Experts of a small language model.
Size: 13 layers, width 128, vocabulary 10045, 26.7M parameters.
Training: 288M tokens, 8780 steps.
Below are experts of layer 2 (counted from 0) of a mixture-of-experts language model. Rows are named router (the router's row for the expert), gate (a neuron's input weights, with its number), up (a neuron's input weights, with its number) and show model dimensions 0-63. Each number is 128 + 24 x the weight over its row's rms, rounded and kept within 0 to 255. Numbers have three digits each.
After each expert's rows: a language model's description of what the expert responds to. This comes from a sample of Wikipedia text that the model never trained on.

# expert 23
router:094133144122157109226188086158154119142124202133145077109151132140169186151084121120119147100141094138105124121124129123123050146120137119129131138139133127170100144114120123149181144125096118
gate0:143135091141172130118159107149141132098139122150081139150137086137147118111119100128143161117156141133118102147151131115169139120172103137139083097141134171124106137156136133088155114083167130
up0:117152118113142151135108147171134092122130138153140110115112105122105155165124118126177142160141133132093183174123124141098143119146116134104095113160124139151111177143053103138102157130128117
gate1:144144120160112186119118142094107110119124138107106148122133110081140115122174124074148103139123109155136093114126101159143130090134121116146169131155140080151126093088096165160141112098126137
up1:114123144110126093141082121139113148175156164136119132118095145146140141125109154180131112080133181106126139099151133174097108146165110152175084144120121093137111142121159106113115144130120089
gate2:124108132130101127109162105099133115088108154117135143145135123140116122141119121115145166106134146100132132132148150126159129098145134113115160099132082140104156190198146112081123151088177141
up2:155074141108123116100125114150126126138152134151126078118167182103129100141139154135088115159067156184132125101086114151137085095111082110148126109135176150143122135081075101140117137104145152
gate3:136135081166159150129113152173080127118113102141099089153139120107108120173140114122124092153140133083121140132103157092129147121176123130125120160145099117160071122117157117124084121138130118
up3:157093161089131127103150142152151167097094124129132106135096160102156111106171162110122123157144132119150092175136115110114083133144102119127133125122130117119103115134162150167143112167123108
gate4:140161122119154139082138117093145163138141121111074162099150129125135084093131129152131169109100134101130149145147107163168132114136097172105165120147119134102128085134125191091169163135106112
up4:129129180167124105126099144142143089090120123100100189138128130142121107135122150138119146089173103079130132093105109114152109114124108161153135116117141123125137085153104124125134113131133107
gate5:144120148114153140067112136131135149111147101100115116135137146144137105129118127122155147145127122092120171109132146152162108130098094170147128118131094139115148166129118135191149137107162164
up5:112147134144121076155132124129103146130145118173139103148144126140102146159108100127093139149117133151134093140141153120103118148141110109141138169155134100149178144128158150131150133089128145
gate6:124128113113124149111129147136163107069140124072164138145140153147151085085132132145166117168136148134116151146152147158115148122102162126157179118121092132118153125095153136124185146108136100
up6:105153150083127154110144155105164106140171151142158112142131132160118135146171142139182158139130116182096120120151143121096115141114149112135161129130118116083114091111109143126126135111126098
It responds to: Auxiliary and modal verbs and negation, such as could not, would, was, may, should, plus mid-word verb pieces (sect, oss).

# expert 59
router:152092106081098112095114097136119115104136148167160114113123110070136127155125129143129154118125111112074112141160134117138144128139125150113072115174140127096137119181126138085120132112154133
gate0:150161123114164155139092132129112131123106127078138121117133117174157100149108124115140143102165107157150084099093091151158102142148149113111120136106123092148122128136115119127132149132126132
up0:169108134084089142142127135096083119123091094148141171123129111128111161172158092102138152113128116141098155125154141127145145161166138122178142117083158112145108116120141111105116146114122155
gate1:141142131149148134122111107142146141153111131099153092160112128098130112158115115113125101098162168143153101098115084153109106102161120119111166114105115109105155153116111117179153168172137138
up1:085111139149109098126159124136161155122194133118153124123116133122170129171088149100133119091110142137136141112153112161090127140131130147148121118153133101086150161145119140113102120078122094
gate2:169116136167081139114153130105084131114126129146156119090121121145142096150102128136133169104137135141099158109128113093164127125197123130120079146142120178150189100097074141093116097152141132
up2:168144124145157146129156135108117114177160115125138151099151124142124084134139100121163165150127072130089120119130169150127126130116150127096104072149137124090166107171125155112106109083146106
gate3:121120148122129121146121145177133177148151150138123162122108154131143128130133144175134093165091118152099121125138114101134132112100122116086126101123208149094116163091122130114151145113112127
up3:103098124162135128112169117117073131122123107117106086097159144137127089105132146112138143090159163167165108122119137082161122178119134148108110123134108142093122137167106140159169119186152124
gate4:153113090134165123136168142140128112154109152104143135145098139130149152090095166111103108139139145155134136139112139128109140109181147106128172114112119135158084096105117144135152114147069158
up4:135113064112116135142130129127110139160111099094145193119094166135163135165155098120083099189146109161129120118123110140111146114084125112145135065127149113145134102143118134165128120100154134
gate5:158207156119134168136137131103090151129108140133133172116090172165138126144122143086115088128126124148135094126106138144126126083124158134123082130136140114134113129123078147169095142148105105
up5:168112101167127178144156117127118127107102130140147147112117140175137113129195094117189103117093163115122158115170138148095107143121130108153135139122169112139126141108165108136130154130136152
gate6:092130141126112158125136135092162126142100143125127150082107101164112130133091089118134130078148090191152160104125126146157135096123135151147152117144133133142089158133125142110138192118149154
up6:155124133157131140150159086114141109130088177104131146134123160125157091096182153142154138137124180123146102111131100146109080143104163112177123100106133128124129102129117161138141143124175136
It responds to: Nouns and adjective endings in organization names and careers, such as University, Industrial, Church, military, research, Football.

# expert 9
router:130147177163095094166144079154111151096161137164131135123120099137187092147157120141134128107129116123139163154124140147103135139144166132150122143131110090107147130167069154141144138131147112
gate0:070133156099110152116147164122136099118204095141140114168120114155112190087109120114134117119103124144154167169121088140089122148152137129146123132162128130106143157180140094161119138129157116
up0:144117135087128129137117114155115116160084134105150127101138107095140149126131139115134116168151116136122123134128120114135122106075136121122173120101132129122130076158141139085155103138109133
gate1:163125116102148137183139141110108174108158120138126138117117124102089107133128149142149111158074102114119106151137104098141118115124121135150135091124106188100120123107122146133117144128130148
up1:106111100138160132111116146137112139161090129055115128107144109105110138140129122153119132174126096124196143124129107106128156146163137101118109177099137113114096140115152114154091113157114130
gate2:087122141166124180117187120116143137176119126124119147096132140173130111112146110132107098076124114092149104150095123141128126107165087149120102136114129169128097134092131137124105128145110150
up2:129117111122139092093135147124110089120138117117152094098098115055119138172147127155130124134150095135139122133111148102126166138105135105129122149098128081101118094163116179141143110111139122
gate3:163134182114163142134133108126111133143100121169152121148154121099120104135150127135171139076106103127146099146096123110146129084141128106129138168145124149161126090145116107113128135139115136
up3:104107153156112170103169135102123133112140136138123115116123069147115139106142112129140129103111131150095120139100163060149124088136122101116149149145118175173131133180146147156096129139123115
gate4:106143135159137101128130111130143131096160142130093141118127091126109102120149130138146145149157075092139144129121149137117125171148175075135120124115103119146100157093135077125086141132124176
up4:142103123167140142128143115111116118073111148132130115144122157134189092154167146160137123161087171158135124129111111111173142108119079136089166105123154123144151105141150112117161141121159149
gate5:105136062163100132141150118153111108149092132100173142111086084113141149100136104150162138156127132133123094103145106117129138161089147148152194131130139139152111123176147111117120159140127105
up5:166136131143141128130161131106145176104123132147088132109094165131139088135102126123110140132110063105143135099111142152130133121109171060096135150127123098076153131120119170173109141098109142
gate6:090124149127125128087154158115153134143116114120097121109138139145146119154091184112127111166120116176118139122167112116119120098127118147111113120111123127136148090149145129144141177125126089
up6:146155139097078129111126135119100134090150109177071108138120098114156143096115133113107139124133175092108143163112183149116124150154138103180120134129148092091154159127130151144131125104105106
It responds to: Wikipedia heading equals signs like ==Winners== and ===Qualifying round===, the line break after a heading, and table cell pipes in sports and list articles.

# expert 18
router:145160112106109119145146077157122153125155123156119094113147144125120141153121158130132162144130108153161115124121148173147058118065122156138139161125089116104132127134158157112186146125122128
gate0:143144100122079130151161131157130158147164119116122139113077137089089136150116102134130119152174096171119151147109132127163116159093126114183093111156144136118093169147078132140093121109135123
up0:152121081173079138134086125158185134137147108110111126132145145144132128137125121144125129099110163099130148155142108171088136143110152162169161106172148122138109133105114135133132131091103130
gate1:089123101087135134111136115133106119124136129086121124080145127142131135145103133155129097141147118113141137077108109138127113134134198131162143180129120138094152073093155120098138152105125077
up1:124124153120128092119101112132136119139116148149095153116169124117130137132126185119103192124100144147124146102175125137122112152089155145096097092173136130152145157153151167097129126127100123
gate2:147155137154123121102122124116084102152130117116161120092137134180106108133118130078133193140090101182126098140118116175081095118101160098105122133144124129097085100098150149139172159129159161
up2:068125100107123090145116114140119122077126132132125190138072108097152130130121131150117089145117133072168150126132137150114140113095102084118128144164133129157116132070081137115092118092097131
gate3:097141119134131092126134138111091162137129136158148142081128131114169071119124117086119103107127088115123211142140106135114100107146090086113105111125101145137119126082056143114190127137130127
up3:130135125160117064106132125125119154111170130127110108111116115108129136163113133134126121133188074123123159140101135161098067104138137131129083141134129138146130155073128146131165134141134142
gate4:139164100091149134154133121162117144141092121140155142116134099117116099123144113112160148166113124133162156112083093153138117080124109118156102124170110158125146165166115108134110121126155096
up4:097184098151151090128124137163107135093118127141123143135173123162142105126146096094134142128100116130088093103144130100198140108103115151124096134127145120142130115111141131146158163137115134
gate5:131124138153100168127170125094119107117110119145139128101156094158141142073156126133148174105105143159116142142129152096144138198087105171077093108174131153135145115158144107123127139134166120
up5:115149181148169143100135144050105117126105120121136093169121113136162105153159121146142100064123103144124106130105079107121082146145096120136100143112103115138156166136153102107167117129141116
gate6:150145115143128074142147106093176125115106153149124154162145102113159114135131163132105117138118147105116130108132084142142132096140139126129106111146128141133117130111119109161129149138121098
up6:137120135162138158148155141097104170147102092148106121138160112149133129123111096119134138140105116126131163088119100138135073121141116100149137113163114178153130123175110129097118137069151156
It responds to: Word-internal letter pieces inside names and words after a first capital, such as W-ar, Th-ar-rawaddy, Me-gh-alaya, Steven-st-own.

# expert 21
router:146135127134122122213148086144140154135113172123141140134155150126184110139116142116114096085103145156109163128105148166135125101129103121133138124152153148114151110141145109120151132144097136
gate0:149094208084140131104160127136165162138142087136124098114123146163120113101109128111115140133143128119122122144171133116153108105175124094133165128119121139104131084125149113124136124138124128
up0:178134194105157097145125129110131154120102085141123102101150151138159099115129085105145120154111116125153122117151111123161120125137139127183118123120117120163123124126142143157116144088132104
gate1:084117136140174114159145105135151131144158091112142132131156138124109086088148122065127117160094126122146109110108136135143116090119102112116137159111145121140169108085173109122124113131121145
up1:160173106121074151113117146121073108122120141168126125139092117159130156171099102173079142094153118129113146181115138100101116145135149132146101098135094145118117139150082134117139117118143113
gate2:089194127162136160165129130176113092134161106119121104115110092136120160156100158162134125111099157127144119135127106132122104141129106140136090117099144160103174110095147155116151115130113130
up2:123113179115143131070158137155132109161118106110139112100127084139171158088082143134128129120141085130127139136144141128144121123190131136129104130110121182127100140115169104117109173125133127
gate3:077109124148059157170119115089139134123088137149130131158169139080114119138138084116135111133115159133110138126162125142090142106070131116156137090140135150108144120119136111139146141151099150
up3:163149177119148116136175157180118103094179117205136101132104111184136132120105178124127139107151129115119138131112143130118130160153146127150132122123081160129143112125101177129123118101105115
gate4:107131129154106140083164117150145106151086179148112135110084130119113131140096142095099135168145113110088128137146115130124120128123127113169141117115143126152155104136124113149160150117154142
up4:138136160145118100112118145153181155135083147123097100123103157084100123141093121096093136149181109099106134128138154130185101131090128096133129085106132129111122151118166135108125123132161169
gate5:110099108107150145114088103158133124127099092075116116119157137126137134104129087134185148109145104143191104138134138096129142133148147133101113142127140164104096151088152100118144087106086141
up5:133136155133084095158104141176136162108154168136112132123110119095121085169137128156136113171151126134094141158155119142115131127112115095154123107135084133110132137160096090107075149093145094
gate6:159108152126126120078172112134161138139098136134134122113100136141162095118111151100128141141157118143159134150139129127149149129144101124101146143106121098146122123147158131182120157123156118
up6:134119120093097182115154117050139110127128115122111122153102131167104115138149105121149124152119144124138115112086104135176138117145120130121129094141146138114168115144125123184114105117084081
It responds to: Line break tokens, almost always ending table rows, list items, infobox fields, taxonomy lines or paragraphs before headings in tournament, species and biography articles.

# expert 61
router:113127173064125133193119059120124121133129181105154122140115103131129130135158128168126122120087107152119079091156147098134083093147144114153110117169127152138105114115183104101149114104131138
gate0:127081147126147133130131124146140158126148126101114130102141120156127134114129168136152147164138092136114097086132108120175110100203148112130165125101138142119124120136164110109185145131140103
up0:122147084130135091138108142147121160117151121109115136128128144098152136092091138140098136122136106114093128126143095147161073147117051084146109117110149163095090181148159097115137067111133121
gate1:108124115154088127117127183117123097151130092112134141123172117155115140142103153116143144105173137150158115121107129190102154150095138177098173107106105142120139125095097159136130086142162099
up1:141123131145126135113158113151093081181129150129103103150124151133140120142113176077161120126157180138144153160105112172087146151112132126128105122131114103167145135147106162163110121162177091
gate2:117079162090128129145101122101134128132147131134133108111161135140142181136104071122127111113117155095123152106154183128133096120131164156190154116160118138122132123110154110123145138104120151
up2:172168163129133148129153114119113118114090164095129135076114116148137130141118135107114094152184102121134143110103123160107135142147159133109126164164170103122129127116132113179139118121130095
gate3:150131142142121138081120127172109144094136131112125116105093115109160125108121098107141155157112158106113095115154095141167123106172150132129127133133141181079163144122118118144124153143117095
up3:107149146116121123111151141121133097148151117070073147122084094142118151087143121156127123133096136100107115137108117147117152106139137107115062110142159098142162162124131109102126151137133113
gate4:140120127118147150120102133108133114132097174144124121152134104136114129105127112156124117106133129143122124083122122111090134126111127153129101108182177123068094158053167155127140112167168100
up4:136101071097144123121192157134147111162104127126143117149129111115136136120122139115144111137136111069114138109166096176113113130139147122137139081128145116105107096120135120110129133132109146
gate5:135128161077099121104118119146120127147182108113112108133135130139109136133110145118117142161180171110125160116150142101128108117137136162128139130138146181154130122126119129115097129133133139
up5:184098146109188133127130115092106144092124115123136105110112128145138096134133160090102110149132123115107129117109170129133122139128172112124149128131119133152096119067155118075158156104138136
gate6:115135129153110129125118122148147143117134166122110127116158144128117140134069124113160102104168135134093153119143106160091144112138129132130094107101145139106130174145077177112095160114074092
up6:158147115159114137152173150146123180106093156148176115108114112113130103116115140167126128121119106138115153136154110191103121165122134128110164119102159078119105191123096121133156158123129134
It responds to: Verbs, adverbs and adjectives describing places and buildings in geographic descriptions, such as now, located, lies, well, near, oldest.

# expert 63
router:097119149089131103096097109121086127098132138151140086161141102089159133120096133121139198150144121139139117152127123082146105164108143142139145129129087105110161116150102097098143146136160124
gate0:127139155110131130099110148135116137133152138141166130145112146101211121109131138112168110141137120128165127115136108130150155162141127122150107142097140099083132121140079130107099146114138094
up0:097171154103079122139123132116110138103115120139139132127105142111210089122135088095094147142145110140141111158115114134124139154184112142162089118119121127082138101143093095116127127126144145
gate1:159099125141125118114125146131146117151120113133121080122113157098101146140116140145132144106141139108088107151106183078126147162112100133122118087135135066117181132109134135133122133089110156
up1:129127092139153141170156095124142125163123160134108170144160133161142086118140115116105097133075104128114146152142156155125142135059121158132083149141157115129104106114099115127157124139116160
gate2:136148132092163135122131141140143144104137110100106110123120114121055078108113110142087081150140103141082147098122085136154161138151137094155092146108100132102133104134132125128115087074092119
up2:146145117106101151142154108120143164119086134087132161121078113112100126180120104155078090126127121107055165120130110158117108130166142111141128095099124150158121163110122146132143105139082126
gate3:153138130175134156129146123064127178119123135129119123119189145121099119113097119154132139130138112120171140101141096133079106130106079132119132107126167177110126098118124160121121160165145123
up3:087139142096127109126096118152100138113174171153131144113113106122138172129123130163159138143181180125133073131150117110090120104115132128101156115122124096141135152151151122142155150118106121
gate4:128131111088103141106125102109142155134146140108120132136140102165078139151141123163119152107171129147130120145145111084134138116122161141135073121129139125144103151159107086071123157147152129
up4:155139130124117115103075099130103113136136117106118161143079119150160173158132140135071186142110146143102111131143136134188168144123119141135094114115059127119122116174141120106162114134123148
gate5:127140150122129139161142116125138135091079163148122109098118109150131129108146109091077120120105114099110154122101116133125117126121114118148132157112134094161110145115108133079210158111141179
up5:106093098084144130159126109144113134145132108142146146132106134144149132078122168097086150123074110146147128132123143120143154131165140117142110123128115154102091090167142113158108175116125141
gate6:116120155097171119131108138137157112118163139172182137052136135137120135153141136111163131149164095129137139118169107091127134139135137183128096144138113131127154156127126134102119128125128095
up6:126114131107171073147147118160156147117100150111124118125145158099125102108133138110145118137143129157154127133142109132103116100145134136121143128125180131096123137133123126125157167161126129
It responds to: Given names like John, David, Robert, and title or institution words like King, General, President, University, Court, often inside capitalized multi-word names.

# expert 3
router:118150084149103143081096212114122132129128069124081128130116077117045129104137125142158103177133160144163127130143135104141191117136116118115130105143110117102150113136156129105105141149160110
gate0:133110144138141095089159112163102075131137127133137149152135122115122128116137158106187156167079158162142164138152186092136121129126138126135155121106087160141126157139096154145150149105169153
up0:146099099156118162119138121142162122143098137153125152130088155124136109130160149128135089110094126138123135106083129136117145091134163126126139124108135103149124123170173159128129132099108091
gate1:144132148130136098111094152111131120160182116181162146140158185154135144144141142122142147125124134136093133155101149152137116126126148094070158165135169097124113132111115127143188101156142118
up1:131162130143133158135144150102117128163162120147119123125142117168158151103102117132159119132126152122134156152113127137137129177130142129083148121108136139104122166095145123111124089100116133
gate2:135109114109133171116111110121108122122153139127111117095146127137139136110114168085133145067091098076130135138110100125113102099127147159150089142141135106097159085116134136121118117147122116
up2:121133120114116101124116134135162124145168118106106109139153101156103139117156114091173108147098142131099129135077093105141087112089197146150149141123135125128121109119105086161144162132162083
gate3:132114122141158120154114110152151107118134131113150131173138108162189110089105103194157143143116154091124139108112135087177112154116130149135147138103111128144150116131154131135111140115098137
up3:150144079101132114117097111118147158091129100111083152149119072119112126131150121148139107109103106143179113123136114107137146127139128123134074137120097089098141129135092138144129129147170181
gate4:133116092153160136112086148144131101126105092161108131078142123156138116114103097158092110138107110135138169118120102136128135136090152168112114136136108094117123132123125132114095143118085077
up4:121142125147135133101139149133137111119136102122129124198131130136082113147126163125131120122106098147186108127127132169142139124145170077151113101118140167141133097120164137147139107152124129
gate5:143132170100124161120131166159130144118087129090113096144143153179150095145120130138177121127128148100122159143153084153104182118134128114101112189106200103147105120104109128172110124138136142
up5:123114164128092116112142149110112115149107137145148140118162146147143127089139128147171130138118170099108131182158107127102154122161103152169106137085132159147089098140108105138114117112134138
gate6:163120154163157118111168141161168158085113105150107089102139107146132099147123147151125128157149125122129139147150080154115108127135122094128141178132143147151132116157160116143109123135171096
up6:113124130147138115136165130141098098123146116115144122126130121165137090132106150102148166136127140143132161079091132143131106122142145176156165136116132145168164132101107128151147085125104162
It responds to: Role and title nouns like leader, King, president, wife, governor, plus the and of inside long proper-name phrases, and mid-word pieces like Son-or-a.

# expert 12
router:162113127134112117172158109127103125139112132135142140140130132167143120108130143156162112137129117136108134110165128149107121153074110160127099112179118113160163134128101157150167139137075142
gate0:156103119153131148160139100141109101079120143169108141162137137120147122082118105124149089158103134160105136119138136173132155137098140147145091118131135120185105080137106159152090097145118135
up0:137095136124126120124121097123105115109109154101093152098138107115138077111142162160132111122144147106112128103138087149121152135162091157117097106118174146164130100145105163167150146129105115
gate1:128121150117141133107102149106160138115113099092109110149117093141105123133092144126107150106133160115120144059119149112146107152126120181098126170148151177101192144117121114123158155112127166
up1:131111123142155144160109114132079102131111116059130147119100138128108134148128132131157159117114138095120094195104145151142111125115183108135132118089130126103142102096116126122138183155118133
gate2:158147127128147161170142122077136111154084164160135163106118146121135147137125142104133143124103137110117106110163116106153136124104119129157144132123143129155116106102161183131164100136140173
up2:108133135153130147100184110133126183138084160101113136162121091111135162098124151119149116119127168126159179129114201119068122105108155147149151149125124164148083143120132146127107094114124127
gate3:144138113158118110126065120121125193119133129118138107102103104113108104086150102139145163130155141116101149097143147093134115157168142113121125133146179162134159142118170105137131107121117185
up3:121126170114172112135125138085153112094082145158084123087169086125119102136072149096081120130108104123121131117110157108113131111160152122104125121114129098168116082116105155078123122157128094
gate4:093083168132137162082102126117133117115124142121169112127148156131126118126133132132086155171109159102121078138138121151120111145134135141109121126140142158116134140169066125097135124128118143
up4:154159108132120131150126099140136114164152141123172127136111142155121160140140128172115109136105148115144130116116156124139128139171119166079132136088137114126128139122140168074096081106146137
gate5:164081125108144128140139152135154141133147133097153097138083129107085093151204162136116131144148124076144086148108127080146134156127128103126117114144149163124144126165128121113141151107127085
up5:150075110119130120117143151161196138123105104126142140116110125091122138151169116144163109154109118140163121157111119114130153146180083119128124138109111143116174130107142130150102121098204089
gate6:117138104154120116129109116134137149152100118132109132120118142159089105109092140154145126140085094136112085177157123126130102102112134103145178160092087173128115131132149134137120107087124151
up6:110119103121117152151140074098130142170086149128115151129139132100138121138145146147085106124154141104130133102097148164129158097146125165129126153126129107107126086081120107117077106152192118
It responds to: Sports-season text and stat tables: result verbs like losing, won, scored, sold, and prepositions on, for, of in match reports.

# expert 50
router:128143120139139121194117115160144108110140174130149135132099099130156123114117137146128105141152114107097132115152140118067122128133134105131136130142114092090184174120166163156148139153163110
gate0:142193143119145128152118122137139125152171070116130140067133069158128123133108145095120139141122118162117138144167161168137126159131150120149149125104085099124127159107135149143135095157097139
up0:083159094165169117139105133119158133129138142122083128159077127125103135065147115146131106113142143151117163102107170118116151119121124137135130162117121094066160130107163125164091151123165110
gate1:120125104167149152157155106150113199128148150098138123108142112123118123135105174145104137090156158150154100148139157121149133124146168159138142133117145185148127101118136114116133152146151127
up1:124191114120117113159129150136120112127138103114132138095123156148112143132103121152149109162187134103116194125110112147112123118063137130114131121122125125101157147115120133138125105136086153
gate2:131081122108100114122106134161145111109109145109110120162123129103148129122178080151138150163117162106075087175125172148082136123151125136149148088125145116143106146100121143087144128165125149
up2:134104104125107149137129110126158132132145086134113118126141139161089134121111127101070160077114151165062118163156112119126128112129092133146123089120124150105145090144123136164134154124133156
gate3:166084136064137134117132140080112170151090128151106143152124136115132123174115092098153133134122150126141125174129089135138121117117168133185124096116106129114099074140155121135107182119112152
up3:139085077127119123150168151095117154150119157122090105141123157147142130120139137117126149153109152108135107158156159179133121113134158168160152112112136133156122113122127104106100132130097115
gate4:172115143097101113135101097130128169145124153092143136102092133126114136176113117132095119127115128148160113110140141113108140089127170072135104136097142122093107112133103117106105094122175099
up4:140083154115169113118128147118160167137112137139116137094149118171110097107186106144093111112121137132143161092139145100144139122130147136095111144061133145131109094106138099127082115112100124
gate5:104113104105121092094111140122108151124169125189106160121119153118136103145133163111142135160172124125144103110113103116141138109161140147122181129078096115105181085126139147153066133117100137
up5:160170126152139093143153119143125132114074138088150114147117113069151134165115113084132163120162108152121096127096091138103132082134166068129127148136157126161093142120127143114150127157132146
gate6:135129109142148102125159126109138075109123115158099084140130098153102126092115113172179119117129129115121146157171089105146166113143143092175147134138135108118151113071172161115149121166117116
up6:108107128159121117104171123081168106088119116123119132116132141184138132092120105102137114110162179115142155133082108155115125179120111098110133114111119095091157147081127158189162133160124097
It responds to: Prepositions following verbs or nouns in narrative prose, mainly to, of, from, with, into, as in transferred to or handing the title to.

# expert 47
router:121139170124111068142110139124135142155125104089100090133132082099104125121121147113076112138148154151154130124114087126149070146136181156136122163154158150133097139130145108125144137154172151
gate0:137108154133103077136094092156147121119144141136130129152158184137143141128119093133121138146122106176083122124127080109152165160115108103121152135119165135115144117126168115135119110138103152
up0:090144116138142086128139110110115131125120098164158139131144131141137123096141120091140176145118103074111079143150151072170107167127128139087100172116161152092119141142108110116146114129111152
gate1:128112112124129142121118138140119168118108127092097125116141098122159142115073117142128155183152177139128111101108109092139108146122161146158156193104144157116157115106089154139127145122113157
up1:136101110108107133093167142106154152168131116106119171100118130171145099134111110082148119129098159122120107094097098143163121096172166143156134119104176122113121143124055138119125166109146099
gate2:147104115163183090127101103107146161084120110127131088192174110085153130125128165121140126155154144081111140129141124133096104139127140138148097163114154164135175117111149119139110149166159105
up2:092106151173130166108122148161132123140116114152151152126105135143090164116142135150127123139117135132129111150125133166130156106142139139137140099135135077145128158122168120080150107088129170
gate3:145119136097100149106151126135130152138117124089128132126099109094130088134107145164080082155165144161109143143116134130124107110160079112117109125135160099156124123141145165143130127119159077
up3:105139105151164101117118153110135113166144137129142135066117094156133185123143070157186130095120131093113120137088142127114149155125171090137141162100112153136148129124113150123125101149096156
gate4:132077151121096105125166179143151108166116089101139135119126108114109178125127099098055139168138105159159107187112139140145138124115141095165111117124149187119090126143100154086177129123111097
up4:104095128119145173115138105125127132105085134106125076106133152101129118143093150166122128141109134117123098164152162143160125116129135186144126140126164117116143135105128097132162132135154160
gate5:092163131103140137138133157129146092170133125140125118122102113194105133110144085130123157125113099125147095162151153098117143112125134116107142112107137120153120114127132109138160112074170152
up5:162113092140104154111121119118094128123150137130095158160107114094121104115117160148133147141123083167111073128174121132174143131090103176143119117179099140121134084127125100124133123150138165
gate6:088115089121130109137077139131114111129116091114106133104151126130124125165132116106146105156161121139130124077086117167109061121159100152135101142109128139133139128115146147120163132132135137
up6:145109129108108186136143144172152154138104122107109092066137112102144126142161120089123139110111147142147119134118136098151157149117153121122103131133105149146149083146124087124117139129123116
It responds to: Inner word fragments in technical or Latinate words (om in automatic, ip, un, rop), plus the and New before York.

# expert 31
router:129118097099101081172153057144135135139113203112138119101126124129132131145113139128122120106131099136119158118107137172117136098104165118129138132105112118172087127181123130094125119131127121
gate0:193144141147157124090126130126145124109105098127114144133114117135128114109146082081096145169137136136116146131116138155121139156110118113143167118095125078143144125128091135144151156165084178
up0:140166113125152123090165094102089085142109139132115175148125094125123087095151138085092129141102111151107108165148143148105129129132163059150153108114145134139123102128064132143147143122110145
gate1:117121141104144116111189111088143084140141125111158124097137131092101090133106114175055133168146136148128139117107153117124121151128145066124158106086087127134119150147124117130100099105157116
up1:101077106125117163109151106145134146087112116082119137127111126113125086112149136128096116123125124087105130143185088115131124126152113117119149111125102172121130158064185141128128156144108153
gate2:124109149129138132114135128083142114114132114132167120095149164122144102125118136175061140123098180187128111104133130145127122144149131146130207108097123138146136133148136084146139131154143163
up2:104161119135144190148110100123120076115131128171125144145168129156120123153134097104097130114171115152155151180077111141126127154078092128086100125125117096141115135123132156114128087133145096
gate3:106121117164134128124124142107177157102113102095132123115175131143139147142123121121132125070132159103100155139078092151126128131124116148080155163100117085141157136113122108116157112107151090
up3:106107110123107160102131139140129158163103138121130129146118171154125145180094122147106138154186114093090157096111114106133136136126132124121152140131129066116127137168144128129102119146109068
gate4:098136118170105193084140166098136087086174114134127125136160115161121137122099164104123091112110116115127137162127098150106137101139153118097135135104155141158120100082168135136146090151120144
up4:145124085111127123130170094142077109115101119099112125135140149164097112111112128121107119146132123133068144150139154125166120142135146173116115144131171117150109134152114108144091106127098120
gate5:136117145109124142142146105115120130135127148109146120134146135101117131136124091153137104151181122142112103144193128152111157099131184094096087130127160147132135132135132135141108151145104103
up5:145125125122101112107144174097091133082155068165121125157151120118110135155096132118138116142171112160157154137150137161111121109075151058140109135099126124117153065127130107146137162101097126
gate6:144117117111123111132167135166114123149111125133122126108116065127124130135111118133147153088131144146117160120132168109102123145152112164160111138155145152104125177168100118172120115118100082
up6:174093143129136108090173136104130124144126140147134129166122156128128099127131144127121119127154101142107111136150114128139121135142166096102126104103158106166111113118108113084151093123136130
It responds to: The word the, a, any or every before a noun phrase, and the pipe that opens a new table row.

# expert 46
router:107140121133131092194148082146138126101116186121174155103101194130129158102153145150120135095162108093124118139112136144129110129142140123115084116111110095156122140140111125138107130146093151
gate0:128137112071133221102202099136091094159146141093139117100146131135139101162155108117150134101144148129149118085114125126142105142160112100157128110117160150118131134109137134121158135092164126
up0:143110130111104145127175115115087109101097130182136142160146103097155053152157141104113126106104118157082151130116142157097143104136115115117119111174145190138131155133092115138141173112166163
gate1:174138093122149152090104155111130111148134129205150104135131112111112104136138108108137132144089119127156116116145132162127179093106130107120132089117136105154157132135145135123115124075147075
up1:166083125115153090050126178108128134123144092147130100157138112165081118109104115132081153145106136179159127140128140094156162126118120075141170131124150129125139118120143120120111113108122130
gate2:152091146136130164111143141124117126108135105114142097158132146130134140140106155085128133147125157189081096133099116134117132150117097131112136116143127122144126158134151102113122112111102159
up2:132140120116175156114104180151134148116163099103104104104157099092105125163090150150128118134125121165145133100146137131141131143120119091148145115121096192093138114144113122129100140089160124
gate3:141110097118139114151099136119141110143108115182121122154145124090120171154108127140072139169135106137113162144151140142120155163119117131139135106148112098121132163128152128116116127075171099
up3:124098113120133106130140126149113073111152134103090127117121113140103189118134190135136158126122115107122129120142176126140141128105129111136152127110132125176178152114166152165159116116108116
gate4:129119132103120131123109144155153106178187136138130120119108078120162092183153128106121145123106111132123113110144132138070120087104126158142133134176168192078139143151103116130103152154152128
up4:107145091178082123101073126116164079111115114131124124126134116128133149119137120114142141165113155112145134085095124112106131136130164138134122119101145102120137119151110120113096127121131129
gate5:125130124124118112129116110090116121100119131155098172135144127160140139095166135120144100140134130129143128089139164108106143091112143080129084085086074084096156141097127122091100104156185116
up5:111086163078098096111140134094166169121098132095120132150135117111124112168119137135139113137145100150134170140160127128150119129112106146151140130135147112094143163119106134155169127120150139
gate6:107153157105125104157137146156132113083100109099119131158116142103110184151136127121111102128152109096127176171123138142116097112139120132133123138111129161141140131113115172160147109157102112
up6:124157084180077128134111142141142152151127154138146137137128106106144128125126161120100140088150113121119141115099068080121108177140113136114095137123165109116111148139101108077112078130153123
It responds to: Verb-ending pieces like -ating, -izing, -ate and linking words of, for, with, using, towards before an object.